{
  "num_hidden_layers": 8,
  "hidden_size": 320,
  "d_shared_expert": 0,
  "moe_layers": [0, 1, 2, 3, 4, 5, 6, 7],
  "balance_loss": 0.000188,
  "init_std_router": 0.0169,
  "optimizer": "soap_variant",
  "learning_rate": 0.00268,
  "beta1": 0.95,
  "max_grad_norm": 1.0,
  "train_tokens": 932100000,
  "max_steps": 7112,
  "dataset": "wikipedia_en"
}
Below are experts of layer 2 (counted from 0) of a mixture-of-experts language model. Rows are named router (the router's row for the expert), up (a neuron's input weights, with its number) and show model dimensions 64-127. Each number is 200 + 40 x the weight over its row's rms, rounded and kept within 0 to 999.
After each expert's rows: "comes after" lists some tokens at least twice as common just before its tokens as in all text; "gets" lists some tokens that make up at least twice as much of what it gets as of all text. This comes from a sample of Wikipedia text that the model never trained on. Tokens count by the router's weight.

# expert 9
router,215,139,161,206,153,184,214,169,181,239,192,257,255,164,236,143,209,187,140,167,174,145,159,206,159,200,192,211,139,261,221,198,194,230,125,173,265,176,147,130,244,233,190,132,178,173,204,228,246,209,125,189,193,138,263,209,139,208,176,164,195,179,223,201
up0,191,113,182,212,163,227,223,194,241,160,187,200,129,225,203,201,146,263,245,204,230,210,228,171,180,202,142,190,140,164,232,150,163,215,153,177,174,186,293,200,194,142,269,183,251,208,185,223,182,231,160,222,201,269,206,141,139,164,252,94,157,126,152,147
up1,200,257,157,242,234,158,185,232,164,155,125,142,209,280,244,179,147,162,186,172,227,140,315,172,249,187,159,185,217,215,215,214,239,210,176,170,215,189,230,200,165,188,211,187,247,214,146,151,221,251,154,292,131,195,232,182,141,227,236,193,196,158,193,187
up2,212,148,227,141,130,221,167,205,191,248,171,245,220,156,214,169,211,202,202,238,183,183,192,202,112,160,175,237,232,297,146,275,207,173,149,184,193,230,212,188,163,222,173,126,162,173,223,258,205,153,222,189,218,195,140,229,138,199,217,149,203,187,239,192
up3,223,176,213,210,147,183,232,109,103,141,164,226,141,232,249,115,240,168,235,183,145,203,214,147,261,132,175,251,163,317,226,201,152,286,148,196,161,162,198,215,269,166,184,215,174,169,188,187,250,217,215,244,190,129,240,120,164,262,134,211,154,200,141,215
up4,162,245,236,185,241,220,240,217,182,176,200,289,162,141,228,201,219,155,141,221,237,191,252,183,235,162,196,224,155,239,206,262,237,140,198,211,148,187,223,110,186,242,185,174,181,100,168,121,263,121,177,185,276,209,200,143,241,103,203,214,204,149,188,238
up5,218,116,269,219,154,177,229,256,181,228,213,192,176,239,199,214,125,227,205,175,215,201,164,238,240,176,122,230,275,194,185,180,211,151,247,196,171,242,300,231,239,167,202,173,171,184,200,192,185,261,115,215,183,169,188,152,187,133,196,183,247,168,264,203
up6,226,154,212,173,159,123,179,248,186,179,195,206,198,207,201,167,185,204,237,238,168,227,166,150,126,206,181,244,81,254,203,191,238,166,188,199,146,195,222,223,257,173,266,207,217,204,176,224,202,242,144,153,222,236,264,217,194,221,211,164,213,236,102,189
up7,222,142,177,263,188,214,177,213,100,164,169,94,145,232,183,176,138,207,136,161,216,252,228,176,235,139,244,205,233,196,192,248,170,208,141,200,237,265,249,155,185,231,189,244,147,209,198,132,225,227,141,229,243,197,227,224,187,198,159,223,275,223,95,131
up8,186,145,201,242,199,242,116,180,275,138,233,170,187,153,232,267,145,118,183,173,213,156,152,144,210,243,145,148,203,281,243,178,170,248,228,182,160,249,233,187,251,188,289,130,173,177,208,156,255,198,217,163,252,202,221,222,154,195,187,173,106,189,275,177
up9,247,212,192,212,203,194,197,275,175,171,188,216,236,153,208,187,243,229,205,134,147,185,205,171,241,193,139,268,188,215,220,225,178,171,184,216,167,191,160,179,216,279,206,222,212,206,159,160,184,216,211,256,270,199,202,209,249,310,215,153,191,194,133,187
up10,165,187,234,225,193,212,229,156,220,130,197,195,244,46,191,215,180,228,237,207,183,181,201,235,185,187,150,223,233,232,194,184,256,252,195,207,170,153,257,201,224,238,220,266,139,191,212,235,220,215,172,242,244,126,265,173,210,192,194,258,208,175,245,231
up11,221,310,184,170,187,188,130,167,296,202,202,232,163,182,207,132,191,248,176,247,215,237,135,245,200,238,210,145,213,197,155,244,228,120,186,234,259,255,175,212,225,172,212,189,230,230,248,163,174,175,271,215,196,247,219,183,226,244,216,279,210,128,206,157
up12,218,184,171,189,149,158,224,215,271,211,183,147,224,170,228,199,229,101,166,169,175,163,128,166,100,177,189,206,198,145,154,223,205,197,176,286,235,204,177,148,177,136,217,221,132,239,200,180,216,186,178,165,159,140,194,235,166,220,210,150,274,136,204,182
comes after: "0", "1", "3", "4", "2", "5"
gets: " | ", "it", "; ", "at", ", ", " "

# expert 18
router,139,138,214,192,165,179,181,181,182,219,203,198,194,219,206,209,208,184,150,108,169,244,217,246,192,171,126,160,228,185,188,129,189,135,159,205,160,181,161,201,152,268,211,237,205,159,209,161,186,178,272,201,135,255,242,112,188,160,282,185,225,210,244,216
up0,208,126,228,168,254,218,169,219,214,199,216,145,183,152,145,186,219,243,171,181,179,162,233,216,207,270,238,141,159,141,275,202,208,253,155,289,200,258,193,223,297,310,236,200,207,158,174,192,228,212,224,256,153,178,261,225,162,123,164,175,198,213,220,233
up1,197,228,270,141,190,158,133,165,186,147,231,221,141,195,163,176,226,159,198,247,162,201,155,126,169,211,176,188,120,210,189,146,238,210,206,232,224,151,156,186,238,281,182,248,260,175,202,217,183,256,201,159,229,137,232,201,194,224,229,179,236,211,208,264
up2,189,212,138,220,130,181,159,202,206,226,176,146,208,248,132,265,159,186,231,161,137,167,110,187,185,185,210,216,155,224,60,216,231,158,114,194,271,246,165,203,186,229,246,221,173,169,258,209,196,213,289,177,208,231,256,243,247,269,168,172,199,157,244,205
up3,143,200,225,236,141,254,168,165,226,190,248,247,224,122,209,215,288,213,192,239,275,210,181,166,269,192,150,198,227,250,189,189,206,153,202,271,168,222,155,204,166,181,166,168,227,260,259,243,130,186,274,102,219,185,216,189,237,211,260,286,200,209,180,230
up4,229,227,173,160,265,153,167,171,245,202,254,203,282,213,193,151,178,291,207,182,241,219,206,278,251,250,264,253,219,182,198,236,240,232,258,211,118,271,161,191,220,171,160,197,270,189,181,121,197,132,266,152,144,197,155,164,150,191,97,188,240,222,222,259
up5,208,155,210,220,206,182,197,236,163,127,249,204,228,205,249,215,235,270,175,154,189,128,179,209,273,191,113,180,244,170,282,207,195,191,223,166,181,238,173,187,193,143,129,227,218,179,208,225,169,215,229,137,152,201,246,224,260,184,169,196,188,220,274,118
up6,179,212,186,225,213,210,286,224,222,262,146,135,205,226,211,246,186,223,232,222,196,236,209,238,177,211,190,125,226,261,228,195,108,216,200,132,217,269,182,192,241,304,200,239,273,212,295,228,240,166,241,215,163,230,194,206,148,231,208,182,186,209,243,248
up7,182,280,248,158,194,166,229,190,218,232,251,203,102,237,200,211,219,138,206,141,192,125,191,201,182,198,209,218,262,188,219,211,163,190,173,212,220,236,199,207,244,273,247,225,168,154,165,146,285,182,209,217,107,240,253,144,247,126,210,222,115,298,232,125
up8,212,189,273,238,214,278,234,194,172,254,190,146,213,108,101,155,145,215,158,250,195,126,220,192,200,195,239,216,211,170,172,211,197,258,247,237,265,139,158,139,214,169,225,139,165,187,258,256,248,210,168,236,204,212,194,197,202,201,237,242,192,195,194,146
up9,243,226,204,201,209,159,169,164,183,252,189,328,198,173,194,206,208,247,202,144,226,244,212,217,191,199,132,223,176,237,189,233,214,196,176,284,284,146,237,213,210,269,160,198,178,247,189,223,135,210,231,126,208,241,212,214,162,237,149,202,190,148,162,214
up10,139,212,185,188,215,211,147,187,154,245,249,230,311,196,220,113,149,167,174,128,194,190,199,216,163,227,167,220,224,162,185,195,240,185,121,226,226,167,224,211,198,207,163,129,154,259,274,228,200,234,120,171,201,178,271,178,136,181,167,212,222,211,162,211
up11,157,237,238,249,154,184,204,268,206,200,237,146,170,221,219,188,251,196,159,181,205,192,218,239,260,188,194,179,174,218,251,161,211,199,152,189,216,180,190,174,304,213,179,128,189,170,232,232,245,242,228,259,213,244,134,166,233,208,187,213,144,203,285,278
up12,121,188,238,179,290,191,247,247,210,217,244,231,184,133,201,141,265,241,184,275,232,227,196,219,217,266,194,197,267,218,191,171,166,199,145,178,190,238,210,217,214,199,186,110,177,117,176,143,209,218,193,246,165,203,225,195,125,141,228,243,206,245,265,133
comes after: " | ", " ", "–", "| ", ", ", " ("
gets: "2", "1", " in", "0", "3", "5"

# expert 25
router,177,222,221,181,174,274,222,233,296,153,164,164,215,184,196,203,174,156,168,203,194,163,189,250,224,207,144,219,221,204,127,188,271,199,168,195,210,168,204,162,219,238,218,266,192,202,181,178,221,213,340,129,192,251,196,181,149,188,239,206,124,237,180,168
up0,211,228,237,162,233,203,210,252,218,247,137,200,178,229,190,169,234,213,160,136,245,171,146,202,249,179,142,173,228,210,217,148,220,142,265,233,221,149,142,135,255,167,212,293,159,250,155,214,203,196,273,204,172,189,237,135,249,227,176,164,201,170,199,206
up1,151,224,222,197,248,189,202,187,170,180,241,146,193,208,178,270,164,198,147,137,131,155,138,237,173,137,251,248,212,201,134,173,231,145,202,177,193,178,123,223,141,199,198,215,181,159,239,219,244,231,202,154,253,211,131,187,196,222,250,269,242,223,176,219
up2,219,227,182,131,161,200,184,227,260,221,236,226,199,166,174,161,210,175,175,92,213,221,118,198,201,166,221,216,137,180,207,204,223,175,222,287,230,240,203,171,230,254,183,171,281,233,271,210,182,201,232,274,171,244,198,137,148,189,250,221,196,174,175,198
up3,187,255,160,164,271,253,302,238,215,171,207,248,247,187,160,178,187,206,215,195,165,148,147,225,188,246,247,207,201,275,226,97,191,218,206,201,193,231,228,215,130,248,215,220,156,229,211,216,192,224,189,266,148,131,223,178,301,216,195,159,254,224,125,199
up4,137,207,139,153,216,176,166,175,220,161,188,253,178,270,138,263,209,185,211,224,250,146,256,291,182,158,151,234,208,213,215,140,190,220,249,183,156,214,210,236,161,176,202,166,315,198,198,156,171,217,249,110,213,211,196,180,152,216,222,205,103,155,226,224
up5,199,237,221,154,227,204,241,206,221,180,190,191,227,170,222,205,165,225,162,206,235,197,206,192,217,157,232,131,189,163,153,297,121,168,186,189,206,258,242,208,183,242,213,193,180,169,198,239,218,220,219,218,204,220,215,169,183,167,185,190,212,261,185,165
up6,198,174,179,135,200,197,238,203,178,177,202,171,230,253,180,165,180,205,295,221,225,222,234,252,224,229,176,180,166,170,228,213,265,184,203,214,198,196,200,240,138,245,180,209,211,236,115,195,190,271,150,115,172,171,170,172,198,206,251,200,219,228,159,129
up7,175,211,161,193,304,195,218,203,184,189,208,163,126,140,163,158,164,174,200,119,224,242,175,288,155,265,230,215,178,205,271,217,246,210,150,258,154,183,213,141,215,201,173,246,261,240,205,206,219,178,133,174,190,200,157,222,200,188,201,220,193,255,214,230
up8,186,180,251,299,223,269,171,214,214,194,43,279,206,261,163,208,187,249,141,199,197,258,153,199,270,156,149,191,210,171,165,235,267,224,231,202,230,165,170,229,176,182,248,193,144,174,157,208,201,226,219,195,213,188,173,172,207,116,303,247,147,226,175,195
up9,231,196,196,171,162,219,182,225,229,212,150,95,263,172,273,278,226,180,220,247,156,247,200,123,258,212,154,230,212,158,267,217,216,240,195,194,163,92,168,240,212,290,168,198,195,166,154,247,224,91,225,163,151,163,172,246,197,261,220,199,181,196,188,197
up10,161,253,238,189,237,209,208,226,149,177,202,142,237,272,274,210,225,184,199,181,176,204,189,162,223,222,190,189,195,244,192,185,150,203,219,97,219,182,212,213,195,215,209,170,258,270,182,218,274,192,161,163,226,197,210,195,208,193,198,247,212,177,193,232
up11,235,191,221,198,192,152,181,253,140,141,177,212,206,187,111,222,230,170,220,163,180,202,223,121,246,183,140,179,143,159,193,267,185,199,146,214,238,199,127,184,181,190,193,189,185,247,156,101,234,205,243,254,143,203,192,158,191,214,256,230,221,129,186,157
up12,154,188,172,133,148,240,225,205,145,283,195,193,239,170,148,170,222,211,281,183,159,215,188,190,223,201,115,215,137,259,248,203,223,200,106,192,275,168,108,141,202,233,150,219,218,212,143,209,216,247,191,206,229,200,208,187,191,177,248,215,178,273,192,157
comes after: "\n", "\n\n", ";", " in", " by", ") |"
gets: "k", "g", " G", " K", " M", " B"

# expert 1
router,205,210,191,227,195,273,165,228,191,180,226,187,210,229,191,162,231,257,228,206,166,225,176,160,280,216,127,149,205,168,177,124,128,244,197,277,224,234,224,179,226,169,235,255,152,137,216,201,251,250,276,102,179,195,213,155,228,173,173,197,260,189,220,175
up0,148,179,135,231,184,190,145,238,204,250,223,218,166,199,237,180,218,182,144,200,153,237,173,196,265,226,159,197,208,151,210,172,195,180,248,245,180,164,194,195,262,133,222,230,160,142,178,211,222,165,140,210,196,172,231,195,214,229,208,286,237,111,194,184
up1,212,233,183,177,167,201,185,174,230,160,202,264,228,128,190,239,217,161,156,240,212,210,152,188,227,149,101,238,149,208,164,156,182,242,164,157,258,229,190,182,203,280,195,161,163,237,251,173,142,130,174,203,263,176,243,64,158,222,126,195,241,221,216,192
up2,231,153,166,216,178,274,115,138,249,179,132,270,243,194,193,144,207,124,172,118,156,266,204,172,185,183,203,195,222,164,198,222,219,234,168,250,201,109,168,172,164,161,258,178,152,244,149,149,225,196,194,164,161,189,149,132,201,219,192,253,141,140,249,223
up3,226,217,175,169,211,275,207,225,239,112,232,171,169,112,175,269,149,163,198,229,186,159,234,171,158,206,167,119,96,85,181,149,197,196,166,234,232,200,199,141,163,199,224,262,151,238,167,281,198,177,186,230,262,244,146,232,155,180,205,293,212,192,170,151
up4,217,168,130,214,177,183,254,162,239,212,135,220,160,155,137,235,165,215,197,191,140,189,145,204,208,197,132,193,180,217,141,173,151,227,216,229,212,261,206,192,155,195,217,226,174,239,198,199,197,201,165,177,208,115,188,315,176,164,230,161,207,171,250,196
up5,166,156,212,205,218,231,193,106,196,164,161,84,241,207,164,271,237,205,162,150,126,182,158,199,172,176,197,230,203,157,189,196,191,215,207,245,157,172,235,161,172,258,248,229,182,106,207,194,141,233,148,223,154,166,205,158,200,194,197,165,126,301,179,182
up6,211,160,182,277,149,241,187,248,224,195,186,202,171,188,177,219,201,125,116,196,221,204,188,153,216,126,198,174,180,171,121,188,203,199,207,211,233,209,217,244,159,216,246,192,230,169,248,123,243,231,185,231,194,189,203,283,213,178,203,212,210,93,175,182
up7,173,239,180,193,232,201,202,97,251,195,212,282,181,188,248,178,203,230,183,207,226,153,214,240,238,276,201,254,265,205,157,207,208,162,189,221,192,223,156,196,163,209,259,164,147,167,226,207,163,183,177,214,202,190,239,145,227,269,174,266,195,230,131,188
up8,163,241,278,212,213,240,209,150,216,175,277,178,177,208,191,188,209,251,191,132,198,164,267,168,135,232,244,229,273,130,203,104,234,172,219,150,215,169,249,218,246,207,232,147,227,171,201,260,162,214,199,147,149,235,157,267,187,282,241,225,114,227,199,169
up9,168,172,163,245,200,258,193,162,282,261,248,158,151,221,111,140,307,208,99,159,161,222,194,195,178,165,234,173,245,241,164,197,191,234,281,234,254,196,226,283,155,212,228,196,292,266,259,172,185,194,183,202,183,245,168,215,232,197,229,193,212,139,279,222
up10,214,232,248,179,182,208,217,229,210,279,107,204,202,251,225,222,228,169,222,273,185,228,192,205,193,173,167,277,263,178,197,135,204,206,260,214,264,266,221,186,221,135,225,200,115,192,182,140,188,225,165,230,214,186,227,147,280,204,182,225,184,230,237,255
up11,233,214,200,252,200,329,199,220,222,195,281,156,245,175,275,186,150,235,191,276,239,274,246,187,245,220,159,226,194,146,246,169,222,184,199,173,194,209,194,90,173,157,283,194,207,196,187,147,191,204,178,179,165,172,105,238,258,206,214,135,211,239,235,178
up12,259,198,166,179,194,210,198,133,225,165,209,231,201,211,163,229,220,310,226,232,112,210,241,173,176,215,78,230,225,157,205,198,265,145,151,206,228,277,242,161,206,117,189,192,165,251,149,256,230,190,203,162,220,180,231,136,202,114,173,206,221,259,188,172
comes after: "\n", " |", ".", ")", " |  |", "=="
gets: "\n", "\n\n", "| ", " \"", "- ", "|"

# expert 6
router,177,193,190,223,174,183,112,269,219,205,199,202,197,219,226,179,145,201,206,215,214,217,205,186,235,167,281,167,154,163,181,229,205,104,218,171,192,167,160,107,167,329,177,206,187,112,285,192,214,287,184,155,181,273,213,179,212,173,228,241,183,295,239,185
up0,241,186,196,269,160,169,227,225,259,169,213,171,212,164,197,185,293,190,148,145,185,169,151,242,201,236,256,252,153,160,136,161,164,235,141,211,195,191,183,265,246,213,205,310,215,244,209,206,277,234,195,142,208,197,266,195,189,208,179,189,171,235,189,133
up1,216,155,216,130,189,180,217,188,196,206,266,196,199,175,181,239,230,153,153,236,157,190,175,145,163,188,194,287,166,171,224,195,126,196,193,234,249,252,203,241,233,203,204,202,169,276,200,258,227,175,131,276,205,240,136,150,155,186,139,153,139,123,194,141
up2,153,162,166,153,156,201,228,259,157,172,181,200,149,205,246,169,252,151,180,218,200,257,144,160,212,181,261,178,202,123,142,226,237,189,212,170,235,205,178,200,216,302,192,177,189,180,252,273,160,270,241,194,195,173,145,225,168,212,241,200,167,149,251,200
up3,192,242,237,180,137,188,250,270,165,198,195,265,208,238,208,170,183,147,210,156,148,179,239,192,169,230,242,198,203,151,184,216,147,209,251,198,149,140,192,196,306,232,181,190,219,198,183,224,242,203,234,250,272,260,183,268,227,225,160,255,188,230,232,204
up4,246,194,231,125,220,186,225,247,109,138,260,214,146,260,240,158,195,194,205,251,286,180,145,199,243,228,187,213,179,138,126,184,228,258,176,171,179,205,197,169,223,273,186,202,181,203,237,252,209,225,175,183,196,202,190,282,191,146,228,237,192,202,192,101
up5,130,246,222,218,215,219,220,171,179,191,257,175,199,241,236,162,184,312,209,239,242,173,194,135,110,319,181,193,192,187,205,157,206,217,159,206,142,192,149,167,131,257,179,215,225,129,166,179,237,279,205,162,163,228,192,236,214,192,235,225,256,191,206,163
up6,136,142,200,208,215,174,176,168,167,262,178,186,216,208,172,274,269,187,149,222,144,166,231,189,124,200,238,182,197,125,254,220,152,205,156,231,233,247,151,228,231,201,211,151,158,254,219,208,203,257,190,195,173,216,162,167,196,218,188,181,246,243,178,202
up7,213,174,190,220,201,227,130,214,195,193,235,246,227,215,200,259,216,146,231,242,202,130,248,186,133,159,161,179,189,186,234,213,179,152,311,198,212,146,159,282,235,251,180,206,267,208,200,255,221,175,203,173,174,189,136,165,225,139,246,262,223,184,235,221
up8,191,226,110,307,65,195,220,250,144,205,224,136,261,249,129,195,185,179,207,181,262,185,168,162,223,230,220,178,195,214,182,218,232,245,225,179,211,174,177,177,209,256,203,172,195,143,261,197,260,201,260,229,170,212,164,227,197,190,257,193,216,127,220,142
up9,154,174,212,192,227,227,175,206,263,235,103,176,153,152,266,180,91,179,217,185,172,170,230,207,172,169,198,191,218,143,255,195,203,133,140,225,210,185,161,220,158,212,202,252,136,189,184,214,157,327,264,154,220,116,161,196,174,236,242,195,269,234,247,204
up10,142,242,249,166,195,150,179,291,205,118,267,136,174,115,231,263,252,201,206,200,194,213,252,162,199,201,254,245,164,244,211,249,147,181,224,155,209,158,237,154,180,173,224,212,221,246,265,198,195,212,201,224,219,153,192,255,222,156,173,217,208,254,227,183
up11,309,93,165,257,215,248,190,308,188,268,235,258,178,159,246,153,180,211,132,157,208,194,199,222,174,195,171,191,234,228,248,159,271,183,258,230,248,171,128,154,167,168,293,199,180,226,182,110,187,234,204,166,251,201,217,200,212,283,176,264,258,144,161,205
up12,227,156,199,159,197,221,205,183,265,216,214,201,171,181,216,205,200,219,237,172,108,223,169,283,206,173,246,219,233,239,219,106,203,248,176,185,160,182,235,215,192,157,202,147,222,191,268,188,132,183,196,153,214,199,100,273,196,141,150,193,219,289,181,108
comes after: "\n", ".", "\n\n", "ated", "ed", " served"
gets: " the", " of the", " for", " The", "|", " in the"

# expert 27
router,172,194,182,190,238,165,158,215,194,158,212,190,148,179,209,177,106,318,233,172,226,162,232,261,206,138,239,198,191,262,157,169,171,199,128,244,215,174,203,189,244,191,161,226,161,203,213,156,275,197,252,206,166,192,152,235,227,152,242,186,198,139,288,197
up0,187,112,197,212,215,163,205,117,122,154,198,198,199,198,203,155,198,184,241,139,175,206,195,245,201,189,208,194,186,234,190,197,178,155,236,268,205,235,280,177,252,295,279,150,165,208,198,221,207,223,339,205,191,192,194,227,186,146,225,200,215,162,228,268
up1,190,224,190,160,139,161,195,184,188,181,202,173,202,178,218,227,130,268,213,195,218,193,218,147,222,209,245,190,174,203,202,177,109,234,106,183,221,233,182,199,278,200,203,162,216,184,144,231,182,202,197,238,243,226,194,264,147,146,177,234,269,190,262,164
up2,198,229,148,172,173,231,244,211,181,254,160,219,190,212,208,154,191,210,248,212,192,196,199,153,258,191,246,160,204,212,285,216,183,217,197,200,186,256,243,192,213,210,140,253,217,140,169,229,233,208,196,241,156,223,202,240,237,212,139,205,205,155,295,110
up3,215,226,205,200,218,241,229,179,200,190,209,284,140,186,243,182,187,269,242,240,159,239,235,193,215,222,172,181,228,131,196,205,181,242,235,253,222,243,195,173,168,235,181,206,173,266,125,218,190,229,167,185,232,190,164,168,194,276,214,189,236,230,217,194
up4,154,176,247,172,208,112,144,228,196,163,231,151,315,269,205,173,193,240,139,194,250,192,156,216,163,165,168,185,242,206,186,177,174,217,140,191,214,248,169,175,138,189,231,163,182,146,179,122,221,260,138,144,270,109,202,190,171,172,216,197,210,204,198,244
up5,155,239,153,221,262,193,164,129,283,148,225,175,231,163,163,138,220,212,145,151,211,127,199,238,178,226,178,166,208,245,237,261,160,243,219,211,264,187,228,252,159,178,199,240,202,192,147,241,214,184,189,185,232,177,212,106,184,184,188,177,222,140,241,205
up6,124,225,222,242,154,176,247,133,221,129,168,263,197,158,191,152,197,251,148,149,220,116,254,319,255,153,181,182,152,128,203,215,213,218,165,197,167,144,170,193,200,220,180,231,177,194,260,129,233,173,225,288,145,201,172,150,235,219,134,268,203,189,103,220
up7,225,166,184,214,209,214,225,197,202,260,201,191,234,166,251,180,144,213,184,228,203,187,162,253,164,185,248,210,254,187,227,193,165,224,141,275,167,212,205,145,152,227,147,235,243,249,236,166,246,204,200,240,233,238,205,220,258,195,229,195,184,185,201,190
up8,209,218,248,271,178,89,255,211,182,186,239,211,159,203,248,180,200,210,269,228,233,179,148,249,145,196,282,179,261,201,156,189,199,189,201,245,222,207,166,126,252,192,197,208,141,172,196,134,165,232,215,235,252,174,217,188,203,252,140,220,177,203,270,184
up9,216,144,228,237,214,152,198,198,201,182,232,200,171,166,158,210,211,194,195,181,134,207,153,306,247,124,185,202,194,209,179,205,236,216,211,194,166,169,215,197,229,199,229,174,183,269,176,215,240,131,158,259,182,168,183,148,135,212,182,281,194,215,258,297
up10,222,110,166,165,171,263,172,213,184,163,153,194,188,235,196,219,186,228,217,219,161,179,157,220,170,240,183,267,158,178,192,220,278,298,180,175,205,178,190,176,132,204,235,193,156,169,220,169,199,246,229,198,165,196,286,245,195,167,251,223,181,125,207,153
up11,241,202,268,210,146,137,247,224,233,210,271,176,231,218,180,250,289,203,184,128,168,206,96,180,146,192,159,252,192,242,225,138,109,158,228,182,209,230,128,234,179,250,213,124,197,152,185,243,212,171,267,272,109,183,172,159,219,177,160,197,268,220,251,215
up12,192,203,175,256,185,200,237,216,167,231,227,264,240,223,209,185,132,172,135,164,239,195,250,215,257,180,242,144,199,222,280,164,188,250,156,182,185,238,214,198,208,181,162,195,184,187,218,212,194,230,266,259,193,196,174,242,222,118,145,190,161,236,190,249
comes after: " P", " p", " c", " C", "p", " l"
gets: "in", "u", "os", "un", "um", "le"

# expert 4
router,204,189,104,182,149,215,163,166,261,139,224,171,205,131,254,230,194,167,207,153,199,209,236,221,254,195,210,192,263,253,241,160,205,145,168,197,169,176,170,168,144,273,138,260,190,222,257,198,202,179,235,148,157,194,258,151,245,105,201,210,194,232,190,132
up0,132,219,228,236,241,227,199,234,117,160,192,139,183,86,167,217,169,188,169,127,209,255,151,212,219,192,219,220,218,144,199,244,240,109,276,225,138,152,170,162,163,203,261,153,198,197,221,78,165,202,240,234,169,179,156,195,235,226,308,178,212,236,186,136
up1,241,138,237,202,162,271,198,219,233,233,166,182,186,175,182,289,242,240,174,259,228,201,249,184,128,270,242,174,123,181,265,259,242,241,168,263,191,131,206,182,235,199,211,284,145,184,153,205,260,174,151,163,245,194,131,222,271,245,232,214,217,209,206,174
up2,259,253,155,261,146,257,174,149,115,153,276,216,189,226,227,168,205,157,243,157,195,175,179,169,179,214,189,232,194,239,265,188,149,145,224,152,225,272,229,209,165,193,191,193,175,190,252,231,211,193,168,167,209,218,221,240,164,153,229,251,309,236,249,195
up3,116,220,233,128,181,145,286,235,218,302,226,215,213,186,160,250,191,268,186,185,143,175,133,168,157,190,192,244,202,209,245,195,161,218,162,188,228,193,185,237,196,207,210,220,202,252,221,214,165,220,116,95,187,235,236,220,219,131,187,168,183,158,209,207
up4,158,188,180,140,202,190,179,159,221,174,162,147,154,165,180,174,178,186,203,171,213,110,232,79,224,156,153,216,221,249,266,155,183,142,169,219,156,142,230,232,174,199,175,269,160,197,193,222,192,225,214,213,198,324,229,201,225,158,186,175,229,99,126,219
up5,181,242,157,233,152,177,204,198,177,190,257,225,203,191,144,200,193,255,150,150,235,222,270,213,233,144,227,275,254,207,229,234,147,187,258,212,225,170,164,265,154,98,194,218,164,182,185,231,227,162,146,220,129,226,180,128,232,150,171,230,200,203,186,252
up6,200,216,130,195,196,200,195,187,163,178,115,178,207,180,143,179,154,199,227,155,189,169,203,214,203,202,180,219,206,200,184,220,195,222,165,183,172,249,166,209,166,168,243,193,132,279,131,189,266,211,205,190,113,177,200,149,211,135,92,144,166,142,207,182
up7,225,137,211,132,250,144,200,210,262,212,241,163,131,90,158,205,223,225,212,204,209,226,302,231,132,201,154,163,183,246,182,229,280,187,223,228,175,188,165,155,203,191,212,214,152,206,198,190,238,203,227,110,246,155,185,161,188,178,232,243,200,217,237,270
up8,168,231,220,206,251,250,178,215,156,240,145,244,135,183,187,221,216,221,206,183,223,215,283,171,205,248,209,177,241,174,145,177,154,147,204,245,169,104,138,230,183,181,149,254,236,244,140,195,207,217,247,253,224,168,165,175,193,252,252,212,208,298,161,184
up9,198,208,208,239,172,207,285,196,250,180,240,219,205,189,191,178,157,183,142,126,183,184,169,175,187,179,184,151,220,201,120,223,187,128,162,213,147,244,177,208,164,179,99,206,202,191,200,175,198,198,255,169,166,219,241,202,212,179,97,200,169,156,145,206
up10,261,175,142,165,270,161,210,248,238,246,174,210,199,183,183,226,199,213,200,247,213,228,204,121,174,202,158,181,190,198,191,200,263,220,156,260,166,157,111,152,213,211,142,177,158,181,245,217,177,182,187,177,168,210,210,157,197,184,284,197,287,300,247,169
up11,254,157,173,202,311,204,176,212,243,287,197,127,191,197,199,184,152,227,227,215,237,190,179,197,262,113,157,179,149,242,239,249,221,218,182,202,227,210,166,293,187,275,175,222,238,172,177,197,182,230,139,139,174,211,216,141,231,174,221,235,224,191,159,224
up12,237,182,142,154,194,218,215,233,250,215,168,194,219,182,265,258,221,196,202,207,200,278,197,161,101,194,203,213,252,243,203,265,252,136,206,179,141,187,207,276,213,185,161,192,195,185,176,219,235,238,158,180,157,198,158,178,206,119,196,264,188,241,123,201
comes after: "\n\n", "\n", "==", "===", " \"", " of"
gets: "==", "===", "em", " ==", " un", " ==="